From a checkpoint of a small mixture-of-experts model trained on Wikipedia: 3 picks a token, a softmax router.
Below are experts of layer 8 (counted from 0) of a mixture-of-experts language model. Rows are named router (the router's row for the expert), gate (a neuron's input weights, with its number), up (a neuron's input weights, with its number) and show model dimensions 0-191. Each number is 128 + 32 x the weight over its row's rms, rounded and kept within 0 to 255. Numbers have three digits each.
Before each expert's rows: "comes after" lists some tokens at least twice as common just before its tokens as in all text; "mostly gets" lists some tokens that are sent to it at least half of the time. This comes from a sample of Wikipedia text that the model never trained on. Tokens count by the router's weight.

# expert 17
comes after: " |", "|", " 5", " $", ":", " on"
mostly gets: " two", " three", " 4", " 10", " four", " 5"
router:110171144120137140136172105106128152155143132140133099133106153121159124128154165070127129096143126169164022105110121111082045187087117204177084125135173096122103182119148067097132147186131115162153072162136130119196095114115111117120135139197167135104094126141160139186100126168141107090143177096124089113167106146152107103118121069133078104124184146123151116130092179161138127156140080132072132111161115166070182101174149069087130167154155111162092130126151124182124151117093127164130141151164076124127110132091156125109132080102102181159100149112087214070162118123115158148
gate0:113084158142121113124053158126143060133153121108095101111132150105151117202126105103148108163135141173172115128155133129141142137152088190152065139193082123119161121159072107152154122108102123163074134131145194134102162186144150188104138087138105114093127114097162100182078145132160132086075122157176174143095124135124189134136128103100156134102140184107129099148193127170120132119130160139056189191131127123111141073158113127074077116083117127089115168188148116162133140146153162110197197071141134171135067148089133150182111172102120117162103109125117175116166135134130090186
up0:083142112078107080127055122159121154103085123143143175164129055104092111082150071092102176100111133131044135114149153077142118130150159155139103166110154056105083065061154103128131127124114091099188081109137110097093102091149115187144112103122082145083149078131122073151154146154140166157155080123079096075180067130177072117120079099127149123126135081119164108124091114130173149083110100123132125184090140119141136157117129118132157059134155119141214113132100103159160143099136096107057144094091135093148147163139133096117124136129106158135119099139088138145124145178146185075

# expert 30
comes after: " |", "|", "′", "°", ":", " (19"
mostly gets: " 4", " 1", " 0", " 7", " 6", " 3"
router:114191189117104108137158084124097116149152109107150097145108113174128095092158153099147063105183180166134071093136107143117098130090095173161100173183156118055111112142147114115176111144157096141160078094082157100105114112074091083103144133187146144079112094164182138180083123140072072160128153142159108159118170169148131133137054109127112153140170173067119164139065143150142201114102157109151100162122146147101166094160109092105153105200165124134114113075135141215067112080116151156118170100120110148150146108105169101092110117118143164138079096125162111100146120137131135109
gate0:109131113157133122115186133218120157111115109120088092105125137123131141168154196088163111098078098060120149139103104137072106197102150095128098096166083094123151076096142118138065154146147116144104075096185127094080154160154126131105158160135103126113106111165161075142116181106091137088142138131125180173158115155123129098160135156152095136115190055121099155138093171104109158117100097151092058115113126167162154114149202098123156080180170149094103121160143102102144141095085140177221116175150140115160149105148091174153140124111137154137164142153060102118146093124171166181
up0:115121118171170156116106110132171072138202099186114145078104176091155145158115113094151169142112113142154120097114097144118128118150077098167073089085106148098141139165126181109097137129144133135136152097137038098107154088105204092130123180139120123105067157122114129128130102147147177123070141156118127134108145136122090098130173174172134168098145068115158081097131186137136112117124089109118143144221198162083129155116164128099153125152144074125107167132144141136176086129103132179128120146081187138140048135166115085125165113084200143135178111122150099140159134216078143142

# expert 1
comes after: " of", " in", " on", " for", " to", " at"
mostly gets: " their", " these", " during", " its", " During", "The"
router:129147142107106148120173072126076158109173140141091101177190135138126150099172147134073130088117142129105107119109164117178143126158133144128172078107142184142125079075147090145103101122097145048090088182110143178160111171093177087156112140144115154157159150118110112174143136059147089172106102165106116077173111121106121151158110138090109074171097118183107114113112171176113135142106110100099153087091150170160084123149190176158108213093133127117147125172176100199086136147104110121213158127179113119113127094109140067106120052163131118090077171122151129146126130153112115103
gate0:108095148177080113115155101120078091107156128091179127143127177103221176176174093115111186149183156090118039179114138046158101085157130126098128156181173087129147123133169100128142114113172075136138132089097131130142120089104136174140118134096182113155089140177105146173152120097090134151183036111189171077115110182152095153121108108140164136113108127103078097125136167103102113122129125127107111102081157156136131185134102060125138120150093136166125086152126092108070064142135127083174138157059114114149114121107136130087095145115158089153133101153095120181131133121152136120
up0:100109179233145067108155123161085072124133160150141123080118139082145142133138088133111136172160132125131142175131172114082133107137118110105127173142163112111181129098132088105122091167145123132211094093049109135106152088107166133160157160136144094155112127173152093188181132081109124130153128145185137089097131202171113143141141171109149099173128134133096152136139184000140130107095106190160155138122157152153113143095116098087143118078100158186121112113153099125065121129133110096133118155077159149169110130114091110121117137144129097183146089105060099120097124105188126110

# expert 28
comes after: " ", "\n", " 0", " —", " 1", ")"
mostly gets: " |", " ===", " 0;", " —;", " 1;", "°N"
router:100154133136130108094156111136113185154136111123097106100073132115161093141176096112148134125171133108097087171158098105089165132179195135088188157155104144157127159151060160133109160138161158187154080130105118076184112099169087103149126109144128197150077123102099103094178094157092080051080136192150165103151126068095167128150151099127098126165070116097167167125158078172097150131125155175119078172092139131147149163117155116112152145139130129154136091138115131074113118124084157080159172143108101195102170098095169160164187139174163101127147091121178098121113105145125188134
gate0:071118115143112152092106171157120116140141125132108168125112123137174128109142130121113129154076121130138121105111094117125124150105137096123134138132123193093177159117133063156113106146134141171145089149125098107144132106091100106204100191104171101138117161089086150112149164183111086127140102151114143110139052167118170146098099164163128182169070123105131144037103173135102149048161091096110132183147142088120127090131186156070149082140185129119102090163116213080103104149142099171109152146153134167190168127147091116121078073065115150110147126172146057197109170153120126173
up0:103082136075123192166090110148105111134131113126133124122152147108133093051131122156045073161153064108074149116099139161134111100147184096163133132108144118159140118093126133141091135117174111100159134153125117125136130103099088155173120150063117125156113119067141157086116120204112086129070156179082165077115094121100125157097150151149111167115111148103139169079143109172110092113123137167172173157169099142125123110109124175132108116178119137160093151157105168106083126112107151140121138170092081126147184098116178059072062160112060156093170060195175120129130172123095147187